Below are experts of layer 6 (counted from 0) of a mixture-of-experts language model. Rows are named router (the router's row for the expert), gate (a neuron's input weights, with its number), up (a neuron's input weights, with its number) and show model dimensions 0-255. Each number is 128 + 24 x the weight over its row's rms, rounded and kept within 0 to 255. Numbers have three digits each.
After each expert's rows: a language model's description of what the expert responds to. This comes from a sample of Wikipedia text that the model never trained on.

# expert 47
router:119170127121152136118100091103149107125147108113121137151106088133152150137125146130122198166136157122118144186130102169111121103154134134149120138142064138098183120139140106138168106134162154135125132120110146139153153138097144148160125132135126167123167146121107159140153193122177126145132170138138135148129087134117088157137123123130126125125067098087116151120115132152118112130115110110121149138117151103144097164111106119095119102144142172144125129108111113124115129151100105129076133133161148114097147121116144135143123145137150154106134108142123116117082093129153128150096087132098136109113141150103157162098107122132150165146122085138118147113144126068134151073121159146112109159117099117157166137127176136121115114088113141135098111120077088135130150195176175
gate1:107121156086118127088121119122132153101110136058127114091129124083144121160172104119115114126102095125107131115097131117130178161131149112108124155121122135156114143080117109097149088121137159032130163093109114109124121128133100148141167089130127116129132118144113147152125146125140111113150078114136099108113092163145107099070127108113105132112141097100104117143113136113163128135136144130106155154103127104125175115143113101141164135145104092118121120153081099162136112148103129146097140156120088174128111133202153145121094119146173109129166115138121063117135096116103130167142108121140179102123154148118152129112158114139117108143103096141114164161092116114161144113101110131129143107121146158164111138102136099114111100138090104090129144121132134160140129104141151
up1:098121137089132110108129150198154124098109117135118093109119099124142129161140127120097129092107103161117135115116108140114132153133128104143091170099148114099120139141141119112166082095113146117147155101113146139094134188136123124161141117114127149080078095129121145090159141122138101095135126174116134119119058142112086090128140130121105125148113111140089122167126128163158118097133119147130133123118096142137081054142095146095152160123111114142093135168117089137109138127134119138112153119142098131123110119132110113111093146132123124122141140137137132120136119114134099108174128131110135077072126117128156173132143122179161102151155112119096078139073136159118147121130117121077107139125112151076112158137153120154078076160147129121128128136161092137148133150174121
gate2:151149100112153105116146138143118164145114119165181145146114130114113073094132111098146121124140143103085143146141081209163095102136150125123131113182131138130130131145175106146107095151105131139138107116119167111119104143128138135102123109147133151139117116122151119125157114123143201167110125130120168125144083135121115152144133126166150132132126168126124120154115146091106170121121102144101105117140152142122182149158123158103111159129135132116081116087092123124106158161149128085165148121150161104125140148095142136138091112133131129104144110147143146124126165121153126124148117100148118118141139154143174140144143155106173175151116178055135177156147102115129118120121102129126097163106126117123087117143153168091088112152096125168076118146123119147133083121122126
up2:124149105103107122110145146124086150144147096172124106180168141137161035074167097123127125126138124102133100135123168159155107104121074087138133127170132147140119125125158131138141141126147126146096135126145150073113142133143084108108161093163130118124103136099163128141162151132134175163135136105131170110106137124095116118161056135139144147111125110130163159142131101121104146137095108131140114110139143094126170116153144158126110164095108122116129098066082124117127128109132129109156079109137156100117129123099109133106132112137141122113088085141181152119140129136108106117148115100143136143143146148175161140131163164086109171159086163084123165130170114103120138148138145133146119133135136116119115092135144145121118127132115127116087135145147120120106110119086122
It responds to: Foreign name endings. Final syllables of non-English names and places, such as kov, ović, ini, ski, illo, ari, Bhut-to, Libertad-ores.

# expert 50
router:113145130112146131165123098087177109111092172138139104146123111110135121136125127156165142119120108117118170115114114166121132113152122128105131147122104155143142138119103161135106097130146144103125132151101140126128119135114147141111102117094131170151140086152105168146156164130136111111146133155123129118124128115206130158120135101074133145151081121113133123098101143133125114146101128115107156136116166156145129115102120119112115113159135146140095086123104153105042147146108127126102144126164130119101151162157145129086102111124108150122123151149111102133117124060150170137109122102091167141128141166080113130090142127110135117113090151127112191126115150064161130114070127142109126115143110180133140148121152141064151158156121173163117116113080154145117115102142155
gate0:127109121086134116145129130150135152135121133125181141112145114109113173102117132112085146116149139082104135152117125151103168129098134099150103137134127137149136136069143141156173085106133124157130114102094128094103114114117113121145125166082166083189108157140125121133109105086155147133106140128126099122172131167103113102094156124119137121110140167097119135159150152157146139167115095174109124099098112103130162141143132130165158113129135139167152099119133100137088119111122143120094147143107131125074118187133111159123103124126131076114154170096144152115122137150108133114160065122110120139146152114100113109161102092140159137112163123106112131115162088124102166126099123134127112147137109129138120065124095156131099153148116144101152083138113129128117064128102171
up0:136148122108142171115181109127142130103101133103117115139130123138125137153122101129192119131083132123106133106083132147131113172158123171114160154123116082162098104175134125114112104152058101088157108154097146157159110136140178145076104159147124146118143098096130152094129117118126111101113140121088130125117149107121124139151120145103152143094120105108181123118097131144110168132100123104143158117161149110137124120118127091174143138101136104133123175139113114158086127129140120118137131115154141102134137112160152141100149182166123119138128129128124112145161125108121146131077183108146152152120109099128132131108130172128122143123116135108126150122152140080100083126112073102116167089134130085085164149113170140111125153120126102175115127076089102135123143124141170
gate1:158155128141107127122086114109108135187153151106124132132145147096114102136116153079100132144137171097080118164069124118153141131092138139164158093155157120150114097110109123106107148103110123102151094158117120114119160122072153140154114143106185148071190145096140142127141187109124171170127124119169116121153107151129127133086117142136136158139133119161141143129126138170165148135174100147120103094121124116118145154119116100143160132119122120116131126101093131174124129110140099136112094157120141161100131140128167139116143109147133072074124155103115138123114094146093132149080134165126143123122101150122124099150128172125158139149129117104141112145124099166150120097111151105112134128132111106129142146132122166116152137109098098154153109166117156061132116112117165
up1:106121159116134149153076161128131090134157130171150104135127143137103102105119137144136135116126138116085122154142103106164110094116148139116112115103162161111129127177088108128125153114133109120099158142130147150122161156144117141142164150118147126118145133169155128115102113136140097092091127143147107169093151171141140110162146077191095143101081116202120162150153109137088126143147130152180114120163119135108124170130163158064127129143112120144175175147140144139139160111114142126148132096124138119118111116134118097109128100114156109127103117142148137118114154106135124122131152141131081148146076102134152162106141137112116102137111072129126126121171129168113145148126109162134124169107109133131117128135162144132109118147111136132094160165175090149195110165112101
It responds to: Numbers and number words. Two-digit number pieces in tables, dates, scores and stats, and count words like three, five, several, few.

# expert 43
router:150122121126155164147123089091144111133156146131133141162086077141139109126103100173158178126160140109107139165114180148087128116118116139149125144142116184088150166122136129116128079159162110071135126131133149151097154130125111159168105129143102151119146122106124149143143128132149113122144125184072121132130099136151120136138110135130127122131112120146082169117139122144130097132104150062103116121128170109141126145091137093114148149153140145177135074102122163128124128118155137107099168133141165096109136115106144126112148119138132125109136113173118104128113112097145179123102136135070111158130121137140109151091140081116147138092117107088177161150126110094112106088110122108103084114131152145134137086094111112092179155116120129132109118084103142141149114141118149
gate0:162124108122124119124086105124108108144152112153160101126163107122162138149113127092176142113126160095130132124175153108134106158116124141155170141149155147152133123103095096168138117108112192123167116159133159113150102117151157093132136083139121114136160113075140156145152109107120134136157121094156137153112165184131142167117131147135160170058120145118097145087153104133151095124125122093076134132127102161150137156153161120127128128134166151135146133084088144174116145090128138133184102128143154142149136112119123109104093141143078124136167139090142125097116123121104139139131120143124134159122136137087125116078150129116093124127108099116113143121144124104161139131090134102117129133132144099114155072100140102149157154096117120140130117142109165114105181072110143
up0:142129110089152090098105129084128101115098103145146149109078122148136124108135140148148158112123115089134107171108125126099184164086150136105129144113141114125082139126154120130145101130125146076091172099079148099108134150102128146172099152142157132148107123102112129120108110179153129134119113133155144105178107172085095123151121117147070144146129161121140124121097144070142153134107103114123124103064151110137123160134144117126130087097140167108116094138109113134141161137126124088122137157111134069100137147119152128082087136154158170144145163156116117133121080166162117093151101118088136151143146142101126116149131135168098161122104114163117099126124115131110121113117114145108160149143153132115128088122096115120122130109101137129169129148159161139112122151159101
gate1:084120108102171152119143079096132081150099131117091123147122128106153108156146118152138120124139152119111167134167113142114153120149128167138129153126091154115121111102146100109133142109157097154083109125133122117111123123155158135140113121127138139095179140127146125098129128115120135102128122151131111120118133114144104126164149099056145137082091132128126131120168086110150092105134132155072177131139131108146155120126118091140156133140127162160102084156132115096100127161090182130080164139139125115141144132137136093095137107107133164125150150178153111146148094120115160112100124151095126134136106110141133146123134112119146153138140141115119148183099121096108130171168172114127130176089106165180182099127145125113167135153147136143124176091090145098149091138144103
up1:113130119103139113090133135109146161121140141165122136108177150125150140136153136110115169159084170135118106178106138109150128147181133123099095120176137131110156127142111189109141113129128172102135146122148148078137142149095107108116133145157129103135137130111129099131141130157177091122117126139146161075123116125105116090076103122128100143146108115106169179126161156157105106142089144122147112134148158106135096095083112188130151140124151153106175160122127167102108138144134123112109123149147176162143125123083152154158137182147156150114122126124102128133094125133102107080091172077151154093143143145119117130131114136119124126100128136148125095116149174104106133093142134156097155147143120107104122106136104125121109138101139148145108149142155071146103154136111169
It responds to: Months in date phrases. Month names inside full dates after a day number or "on", as in "19 August 2023" and "seat January 15", also table pipes and the first-name start "Dar".

# expert 5
router:133169102136181139124097112090137099135122124151109123175146083149133105128121149163157154125163136097121081154126122150119104098109156145148129108145100146120164082131133130077134125116122127149134113087110137105140121133094114145115117140134097174119127116106108173143128140087145126115150135123144120127112106129154122153132128102131126112121084073108111177143139111163094104130130146117123179113136159143118105137085137105113131084126126158158091074117087106113102103161160133139106147100147144123097120139156154145111140109106115181119187124165126113151115127100191149146084113110125131128110160122113108139088128118129142151154086102120116197141132134088120119113112108143152134175131109121161135104142176155050131127126156144153082112120100114122125140147146138
gate0:128114138149171138124145119153103098124109063112136187147150157083057091112079145151102145135074107142098118091124149136109113101108123079174126091107138142150118126130146082124121114132111147111136125147123141127153131121118126126128090141099183175140179077144123165165140100158120124112095115111141113190146103169120140123145094095093112144119146119120134145113138100158074121124118153170144106133139160149096131132151125093090163157151115125135107097151106090106147136134142135089139142120166127100121132175120139155129123070145090136110133127108139139130148147101147130144154099115133132131123127159146137083115090090120131124110093127119135132088133126107193126140127114130104127139119126156129088139137137145140094108140129128109091097121077126125100129108117106
up0:127165125114075119125091156073166168123112126123116127093126107122137131145184161072141106126115146115139104171150109102101122133175145165136125151124127121121116130136160137135130099181141121157164172130128115149089111145117113150148150091132093107141111121119099105064115155128134109170116151131125122144148073103118127101124112160131147125127117126160127114149165159096142142128114098118141147126132137091119132130110155134119101102153156151084151133124162141117082153148073146130106130170109127150121105159095114097112126157105130151116095134140092123089094059096139097098149158105118129086103126111142132137146116124134124144105132164144101096144145123102130085146141138139163100125123098073140156165119122125087120174094169150093107159135123119126133129134154178
gate1:135163145158156084134119138103161144116162097140120164112124102183116142123099140092129160153165147149112146149109169130111093100141111135142097108157131111117124135134106112144126154091094107093099097134152118122141120137120124168099089123130101156145137123104115142114102102088110105083104121131143118170098129147104122090156075115147138164089110118125102139166133104138115097136143172141128138142114102122129111111080142136122132127114114120155104134111075083145127153112142134105131143087125107061138162121161105102116160111148094105104136112149133141144144116125155104158112134162136150147083090110137095116122176100136123086165121099082121172091100134124125085092123138111102160124114083130143099162170110143139149150167083100129135136126126132146120146176082127
up1:159140128149098055160120156114101135100166089140124126154117113136132149116141080157114130109147127122113109124141099081149112092124160085114135088136094109133154148122173098171173129130116137125107150134069122116128155133101130073123113160134134142153125091119146113138143148168131127140125113160159094111103127156099105115110121119138124167118117074123143141124141115110161164090084114133129099141124083134130080159103090171128157068103112116122132091116079137135122131127086131110138113123105144124083133142125110143100163114132174087142172136112127158115111131120120140142159096090105162117103109112115124123184154136151098126114124155101106150099119132104124091106139118101156142107103106142171064152127128131110133082109131119155163147139117148143125156143141136
It responds to: Slavic/Eastern European name pieces. Word pieces inside non-English proper names, mostly Slavic, Hungarian, Romanian, Greek and Turkish, such as ž, ič, ț, Ivan, Moscow.

# expert 37
router:144145120140120143158122119091122130146130117121102132135123109158158090143096132141171149128173105125116091172126120157096140131155130127123114156132067140107153178138118123136169157152157112074134120136109114148105148101124123179137122108123114123157167133104110154144127150144129144123092090156114150159135136167144129131126124138120110156120118125091108104130132120150079118162120106139096155129091141092140133149100147098122158149123138172176160122132156172115099138166128133157104095174165106118132177127084139127142147139120116136105143126193149115118088129096153182116114133126110154170127134128116133133097123072130143122121140153095123183132104127094108137103092145085112111118131142151150171161107105126093108157105106167156083098075081134141104127123095124
gate1:099128110142116079086133122087146095080127122139147168178182105100183116147121143144131175125115096119121101142136106155092128122152153141139141125123115121110164105150112138131159122147170141123109136149092159138098140129096133142115140089171123100162149137119126136133082138134162104100133123074103133153133153136168111168168111119083085102141112132134153120105106103143073153175107131150108145126102125125106145140103151142082147100131111127135133146126156124168100166172116134121162122129127103102106134132150139158129124107101114131142096102171120140165130116105127174113144142097140162118086102117118142136120094085148123116164115140129161124117129128160174118131064147113135127107102143080152183161099135137113131160131100128166106146117137142175109098124140124
up1:152145103153148157151124126128114134140145111148095108106053145126089130092148099107163125156136169127129127077095116122129178095113118116127152122080104137147107141087113122122094130147096134114149149141107094095154115097119098106125105127120176139130077131166104146169154131113161145143109121135121082138114104145153135108095125136128161136129100111115139167163119143129128131096113106120129106136127160078115148179121117068141132129179147091130093094075103103134085129110153138101109159144123153165139115182144143166108136087167114109098178132117159141113102152138164142171110144154082126101156144114128112102119141147118142151123133101138098154135139144097104104136130083171131143146111131149151090089139130109141147125115141165125131155107115130117115136112125166
gate2:127168120122087149141147114154131104125123132128120115130137131109160150168126131075149142110125085185113125130110112160147152122122099108138089086107115116140119085148127102130105096157091164111120093169097109151112119126142154098125149131099131126077122112104089161096121147122119076141088207137156140174108142158114113097138132146143131129135100135110103084126114141145105107109160117144103125101108082135157155114120142146107164117087127172111124138171117111144138133216130116139116091109097124121158159096090142128156133126123126155108118132105126096152132136121128157131108083150165123165096141154120135141140149144140130129143160137117080124120107130110134118144092126102155140118162124174110095158152110126088058132108150115104115124144104152153135120101089104
up2:105102140100086153160136145126145098122138105112157149102160136108136145155101134109140143135109157108125137162186158136109131132124136134100091151125109147115106179134145123135110102140114126162095094127145109158136174150126162139124150136143151130200143172115114134162108092117121127151149167127129125129092152139107080122103097108097153089083124142160121111126140133095131150164138168117178155121142127113130172118142146143095156113090088121111131139119107133070111083139107103086185117145108127139120154102124118127100130098152098105153117111136118143185139125093135144128062106133194121146135097136113124138153131160116114063110114117119111128159115146122130105141122119107125104095174145092076130155106122148095122133162107114107115145094136132126123124163097101
It responds to: Month names, word endings. Month names in running dates, as in "in November 2020", the article "a"/"A", and word-ending pieces such as "est" in Greatest and Protest.

# expert 9
router:127152145150145132168124072107134118152110156150139135125071082090100090157104134134152167129137123130095142137128116123084135126164170141136168144144114141115158164083122140116151107139160131092121145174118110093115131148119138152141105115129142128130144106130131144128124172147149119133146100144106114139160112139183134112129146132093139137116118100111139121122132133151115130144083090093127160128114130148146145133096122100114127109144137179119151113108116140131098171119119110108061150135144163123097108162129156124081129122119142138115152159164124106118107109107181152115121170087077202131150128147072117152088107102144132148114083154120113155139146170092140131107109119160094112107132082140164155132067122137076154164089130143145129123126138122161135107115124142
gate0:126156139132122141116130112122150180114179094091083137109111164104101136097138151124074115111138151098114130101130108100169127146082146126166155112122104122118116116077088138117119177198107118106160135123099110082138123138121132138170118118122122117172155114122119143123086137132105155163133108146152117143133149177143118140149124115140107167143137166120093091122111123083139168084145172126108108128120118116154153114084126141100102081146133180127138147118147116102117113117128110095108121179121138147108153133162138152103108094159114087118146103144143141096139134098110112135127155142124144125152122129144146115129153102132127126158133143138115151088167128121160089147071123118155119114175179162126137119128091165113140116109121169129156097117121190162115135098158130
up0:109112140136101129134113125102115176111151121137092156112073123101141101174155111124104148124126158154097133132096137104109141137117139082131133136104117123101101108071127165122150133143152139105156133113124110107098173128134092107163133143104117120149148119173139142090096142117135146171119124055135143154086132127115108105163119145147089130120126144121127083130073101124149171103167131108125099163109108112180160113109105125112115119109149110122142091132112177107122135094133151105120130155134099171112155148144107113116090118127151069107113134101108129101151099146118124094145170119126114072148137127174109167124160138147100172149139144134109152104145123100104144170086132152172114135145126122134141111119118154130128143072158115109131083152082170149135119139156116
gate1:149166135128108097122093120146117164136124151131141164105120120095119125098125098085125164085174111109129105117137130165161156137115132137122147138118116130123157182134107122121133115123133162124153160140146178130096135079102117138144098094123143148205112170125105119112121148099123097131110137150094121162146079149177097123155133158125142072129144098096121177120118100123110124098133124109120094121106120153131094081132118087119122176137098119138119116122129157139123125121111100117153127142097137107133144132141131095142052118110123141122096117140120153097110121173133132121134136170101152139161075142159151119108129124146138135144121134109142147189114154076170110101117104148090135079112106131138094181138104097094145100147150112097123111125081125152118094123149139
up1:115187153103098157158143062135135130130094151147189131139092087148125102123176101129128140171128134151090127090122107153132111147089166120126156134170095095143129117187148116137162103135155151086178100131149144158092088113100135131129052124122130118166136165153129131140167149119140130124147177107135126126091102146126069141107133108149114118102141084150112138106166098112137133146124133130146110117123103144143144112112150142181143159133102113111135127117095162166127122108129119128160148133137125069126154119130126129114104138148149126100132122123115142111136120116106101179130150143111068102148113140165107146114141133128181146163128108127115129125110153108141115105064120123130115100149137108155126140107110151092119130120125144150118109160096160123109105138081123
It responds to: Year-ending digits. Two-digit pieces finishing years or date ranges after 19 or 20, as in COVID-19, 1863–1864, 1970–1972, plus earlier, previous.

# expert 29
router:107154132118146130087152072088179097102078127124110089155136101095142125162125131104149140124140183157076157159143094169079125131163134146116088113092108168123158131124126154111138108155141156072157127116140100142120101138106128159129147148143149147118145117141100162128142149145157127133113143125124161175169113126135098125103124103149101116132078141121114162116152138154092155164137147105103153127133152072125151128107140127097187115153149155144147124107161151131077143151114099131134117137198143115092113130107164161144116131128136121111125091124124124119097090089124133111127154133086144139118127123138143159115098125134152140128114076119109133138132101120150119095089157140109132117144099149155159115121169136112122149105134163128064122115131103111146105151127171
gate0:142139111122130100140157152146158210122111091102161142135104108112114127129139146108156137123175145110092094083138138169165097082172163152109126113108126111103096164094128136081105112149104166127152167108103098151105101135139102160133145097126110130107166152104134101139139140109138084121163140107132123093108076126161133102097117137132142126128131095152115167118140139135125128127096160089105113121131126137129095149088135119167108115130140119127092133106106093133109132144119113125144132128092178158136125149187128114150080125120139149121140103118140147132142099097118073141098136129114120114125098116111112132146116137150137115095104165115107192105141109148113119111095119099160149110096115128141072147123118165074122115171088134105145178132179105150151128136113123
up0:110112131137136140152134117124087113114138133141145120130141163114117141140126140106102178182052080153161139135140110084134145126153115122156135152154199128153139136161157152159132096125149157123133145156104146170125182121127142101139132160105197108182095116117094164135163121115119135107104107114087133153120172135116112126178142113098065141140141078141131122157149096127111149135101109184117097142134144107133179149133125114109143171142116136137098150166133142157123131152136149112121145134116098129090113123150129145167117153127179121123117092119142173101097120125126125129145117153128111123148101153124176116124162150106099125161118107103143133185101132084124131103124126144103106134123162150116125088110135132111163142096131126131111082147132139135106154164132155
gate1:118171114113136148117099132092107152121136091133114132131097154125094139146119150128120105117146140126127116126120160127150114086113108145162125149139067111064122131117090149136141147172136125174125099141154120098139133086116097161117139148177129150145131142133113138149126167094111115145091136078126125116115098132163170122164104135131126102124155114095142149119117133129135114123144139065130154118114102100125065140064064108087130121128087103119134132098143139100111159149156101132124105154127140082122136130121109141175164143145095129106075129146163148138122120090149107164107138147091140086072152110144112134176140143121136178161152112091143147122143125140113100169139083119125102159102077111104112149168117127122101109145109147144126110159149112121109139135124156
up1:095099152131134088118103122165126113107127101140070150098100150091135095142142124120201140121129160118148145176162097146134121134149137146122156129128157151107114131148142153187088113169155138126144090137188149149128148105096149112145127111154143126152144102148110186134136148119126090151125141106149128116128135131119172115148129119145095106105105099145142088116134164159140138103104121109122136097120142105120089129111094178071135157141107120122108138102160131133132128117153116163105126130104145075107134127123111146100136145096095169116119118108154167115115157183136155108146142146130151127117109122129145134125109157130137097143167134084155109099129146153081134138156104104077137118139093106064130133152121135160061190127105123139148117140129132121119163131134162
It responds to: Surname and place-name endings. Middle and final pieces of personal and place names, such as burg, heim, stein, enberg, Carmart-hen; also full surnames like Miller and Wright.

# expert 27
router:139149126108128149107126128086142100133090136134115074150109101121150153119106124134094155106131145105129116164155113153110113082145138133132141102098137123132129147096129130150153103138147140068125126096125142077154133126096153141140110118139113128152106107124122162183154156094149111136093103126141115120134108188148095106131126101112145107138100071124115103123105143132081117106079131112108126155136176115124126166082145140122137128151156139127153109115120168150090123119142140114111165170115144135099110121126140080138158105176120126103144161152098094110089090104146140115094086132099185138167109139106131132104095107103150119135148127119127164104154158111090127129150110130134103146119124148148155087170149140126075134119124142169082152047134114152127104117109166
gate1:130163110123113134109150144132120121097115116139126127169125158122152105131176130082119128119150155164135082155112132146113134134160149119101108117101119115139128114139121140144146142128131103144133138122115105132048132109135149155104106150164116164097149133118109128156146170109117097165087128121177141114126147137110087161121101131142150163102120095090066089151184108113193127118115112170175123131112084130096160097135135099149151143123166175111104158103116150120137125134143088166106170129132158104131084130088130148115141097143126138129153143137142064121151147144143123159104127095110156144115136123115134128126093131156108185157124180158154130133109163145110117166120136147099131132110134117103130165147191152117107133099139136184132141108109119143109123142140154
up1:132145151135092110113147117123089088146104098114129087148125121214121170116158080171120132143148159163085091116117120178148145133145177096136132135124107107133115093076118177124132117135100082147095159096137124144114139082132111124119097138111127144097131088117147136114154164154144165089131150129132124091111125084127121130151089118208139130119087105121116142135117131087145099140099110136158137123117139123131105169114103095132153098139131149144151099155154131131123072131149117133114151123130101124125130130109157102129158138124149134149139118102149122121138116077167142169123136099132116092132148110091113112138135163132110142117137108220118122114111151107171130129127149118107128134101122123141114118144143182115130124076097144131093131150161110122151131133141156
gate2:176147157113137093111110129117181102089101112078122117157165166055097093093107149097151145115133141121134144135110118132122099107147146171190113125130120109108139154125136140103114129148096106193129129141125153109107112139130117130162125125173120140112128103121097085140122153133118126094107101124154129111144115177199135139157120113113144129103104098132149086081134120113139171122109127100133173116123115129112119085145136135120140142173139097125090141141142102155126146120155093141073136147123100122109159140126118149103105127161150113099194135130156141102115139182129176134122093143120136162163107120141095149128106150151131132133131144082133134124113134135100131137097101162119139102120144174094143131125093087136135118143139122139173104158089143111133139144096162
up2:147164131148139152157153121167141126124146122133156135102089121167125171124162114132164124117104078102135084077145135105126144087075102138163141129146099148134116088120087082128126131124102118117139111138106129119148138110117124117114152130088154141133128137149160119137085112177156183170170147141111126128138166107052127153135133127109124138160110164137157188178126094136153120106126200140135102131124114113174139144116149133120169142131133148133119134157129105094122140135097149123146102144162131089132145106177180112163093120122123101120104125100129134122095146114107144165102135144128110144108160130148156123137178136115168100127122117104153146191101127119140138118144138083133145112106126095163131151108109197110138104117113130122142127134101142126109147120119121
It responds to: Commas. Almost all commas, including those fused with brackets, quotes or percent signs, after places, dates, numbers and introductory phrases.

# expert 13
router:172147128149180131134148145102177112156106124132107098140107123168156140137115136168182111111188158116088150138114127150100125141164157135098135110112100179098117157120092090119154111125142109129161095090142156124137139123131141162129116133123148132143118152157103164144114144132157087106089127151140150160136117143145086116118127126165142135103114144145108088105140125153118134153101144133144149139140113107133132146118161128117114136117147170134170110086125118107104146163159131128120128122149162126130154167131188123131140127148093083124138084115109113124150118114124161150141152149073153144107132110128115156106103119085127134118120110108114204161135120107157152149080112116106143132110126163140150143139138167068128144184104168155074117103100170095100122148118124
gate0:166116121161144112139129151161103150111113114103169145097099133131126148115158145127160122132123117130112121111118134156151104133110136124123134130138109122113153149091146164138124176141138087135105142120121117108088116110118112158111140112125168184159166140146089141132107148069157119158127148112105155146106127113133143139107103124121137145088162128144159161184127124167157084157137095132137139151123137194114124129156133100189130141124114123141140145124085130154157096126133104178145114124118138140126144117182134132142169096144117124123126117169155168138169151129106112140116130147119105097095126112135100099134123112138105120145183108123111156074131158107115124118140130076115149131122136084113125168143078156050140136111067075170097105123111124129131115093078128
up0:112114139131102121117099123094092112168181151156148143124118121132161140122106098143077125133120107164133112136112157105128104084118160096112163134135148122125140136135154139123112118153122148130128094124140172130123136156094126131093116168155105099144160145144157105139136097155135145091139126111129131146132098128146164135127083122165156115108112119145110136156130156158152146118144148146095099123107103115143114183108102156110112132162150116118138147088115128088166132121162147120128175132127140115117157129175123138138148153142124151147167197131098158101086130147121132135135140090127139168143120163106130140139119113109128154118108120117148101164098128098182125100165184151116081141127171141132119080111128103170097137103087143122162137131094179140102156223129111
gate1:111132150117084109111117100090176108150093130133125160126115107167155150176104112139106130115131168138128159143153156119103147159141113156129140102104080148169096139139103134094106108137129172143132089097099102107151164168109171130154132122142096114087102141152131157102121164154132140092141142087139135110127114129144116114100115123140171114110103125152134116123152121149094133147146161085165142106133087147153089145126130085104102145130155094097140119117144140115127131116131134085100174115102151110129156145061123170115139131119117117108130196112151136147129108160140147126159161140089135128143075096122113125149105108101131144153133133141120116138133149148173114127118167133093102157136122128142105165115066156141094160131094167112183102138129142156127115128120170
up1:093148102131101143135113130158165205117130130112128143137194165125132070137100096183154115164142099136121124148109184171145155145107125164089147146107111157147106130123132154155120120092153141125117105141099127115115150169136104138141132123134097109138076147161123172138152151165126124101156101122118169112123140102161129128147100144094092145127135112104150140184120084121126102162137135115137122129122121132140136134108161120073153164128145117136122137150108133109153100136129126121105114154118191106114107155142109078118133103095182097091117130080184144140150088125107127143127108111118103127136119121114133151107124111116112149138116144119088142111150107084088127163107152126085129180147122142140120113132079155125129127141138107077137130142148158134122124118128178
It responds to: Name-internal word pieces. Middle pieces inside foreign or unusual proper names, such as "er" in Boer, "ash" in Bashir, "ant" in Hantuchová, plus infobox field words like Goals, Position, Nationality.

# expert 59
router:142160090118130125102142120111122126117111126130154121130128075135134130122116129165145170137141161106109118156156127154092112084152147137149152137104111121166128128084112152133156124145147145093148122110143152075128142101102127156124138115133130130111125140125118204163134139098142104133089082120130132153126106172168116118150110111140130084132114082094105131147134126150087133124080118116099122104143150120134139151096135130140133127168150140178150097096124139150097131109126128134097168134105137133108104146126127146137134121152122139100119124119127093119094115097129136148097102089128178113151085162122112116095118111154123167112151129097142201113165144120116106086098108116134090178101154159153169084166149133123069128143073149174060135092119114144129131149142150
gate1:134139124141158126145073115098104089177142123117090144132179117107109068099112147109148120134135148079128131145078138168139123107177149127102141110124126164123151125140092081138101149107127156102134141147127077155090164073162088129115098119133140125152157114131143115094122111164115112141102118119130123144122134180141144142168088098098131127136121098164114100123156140126124131129128103135141144127099103108117115109056170130118154102175113093129093183107132072142124136131104119171164133151125161119122130148144136119100139110126108126125155130149128137146095114134119143143114121172141136146144172117135134135098080122128101119157143144083151140081101134120111097104132128141107139121132129133162150137125097086147125140146108130158071124171142124078113122116085094
up1:078114141119143072136181119143133177122124129124140129142090091154150170121149131152131146105115171145135139123150129130122118119132137151120111172137118130122131135129125129127152127139118157142107121150112152109142106126116150118110113127169132154148125138160099116178132106126133102096158147128093150114133109052131136174135139146159172112104134169106144146136156100152097124155080088144114147076121130111081137122153119112140115131116132171149167109149178148157136155131119131093103175096137145145140081119136117142146101151108137105158153114169115127136142131089115137135130187112129123083087096155137095099134187106130148167137132115166123114173117188114171104117124103174152108117121118123137127139151123152110154147099098139087154090136143132145176165160109118
gate2:121135103140186117150161142117158180066141092168101142143168157115140112098125150106141149135124108169118121158138065133137106180127117144136139100145127136094069149143120117160140118156090137095105161082110127143112129157075105167113127143120137136115118104151106103171128173147106160159123146125134156136154111131099114147167112108132140149160150160129122156158154125156136141170119127133075174092143130100125115099154135114103183126145154124109116115115142111126108123132127082115142129057120128121136117123084124107101088173111116123101129113174147150137094088114141136106148146106121131113140135117113139151120111120106092175129101151168160144158102135167118126099134107092122119135113127107145150126126122108101136118117100133163100106122164131173151102146114137
up2:179121127120153114152087122078145126073104119083103116118103110139127154141085118120132143109156134128099119117150082195115101094138123117120122146123106162122144152081088123146138157080135155135139070095105144121181141131131126139130155094155143137123129145096127133130109142145141121129101122148111097138105141105119130131136140123123116122129063109146157145143117143129103128124089125102179115127109106121183150173117128124116130150137189140165131106131067104125100130126125164120160145112138159174101114170138132127130125107137149136150121145108113116128093082098140169129102100125140130132111144139144137137061105156142123104134132155131134143079134121080166098104105156110125114139066094130137147134125125134125118132166114138147097113160070125156123134082116179
It responds to: Commas. Commas of all kinds, including fused forms like ), and ", used after clauses, list items, dates and places.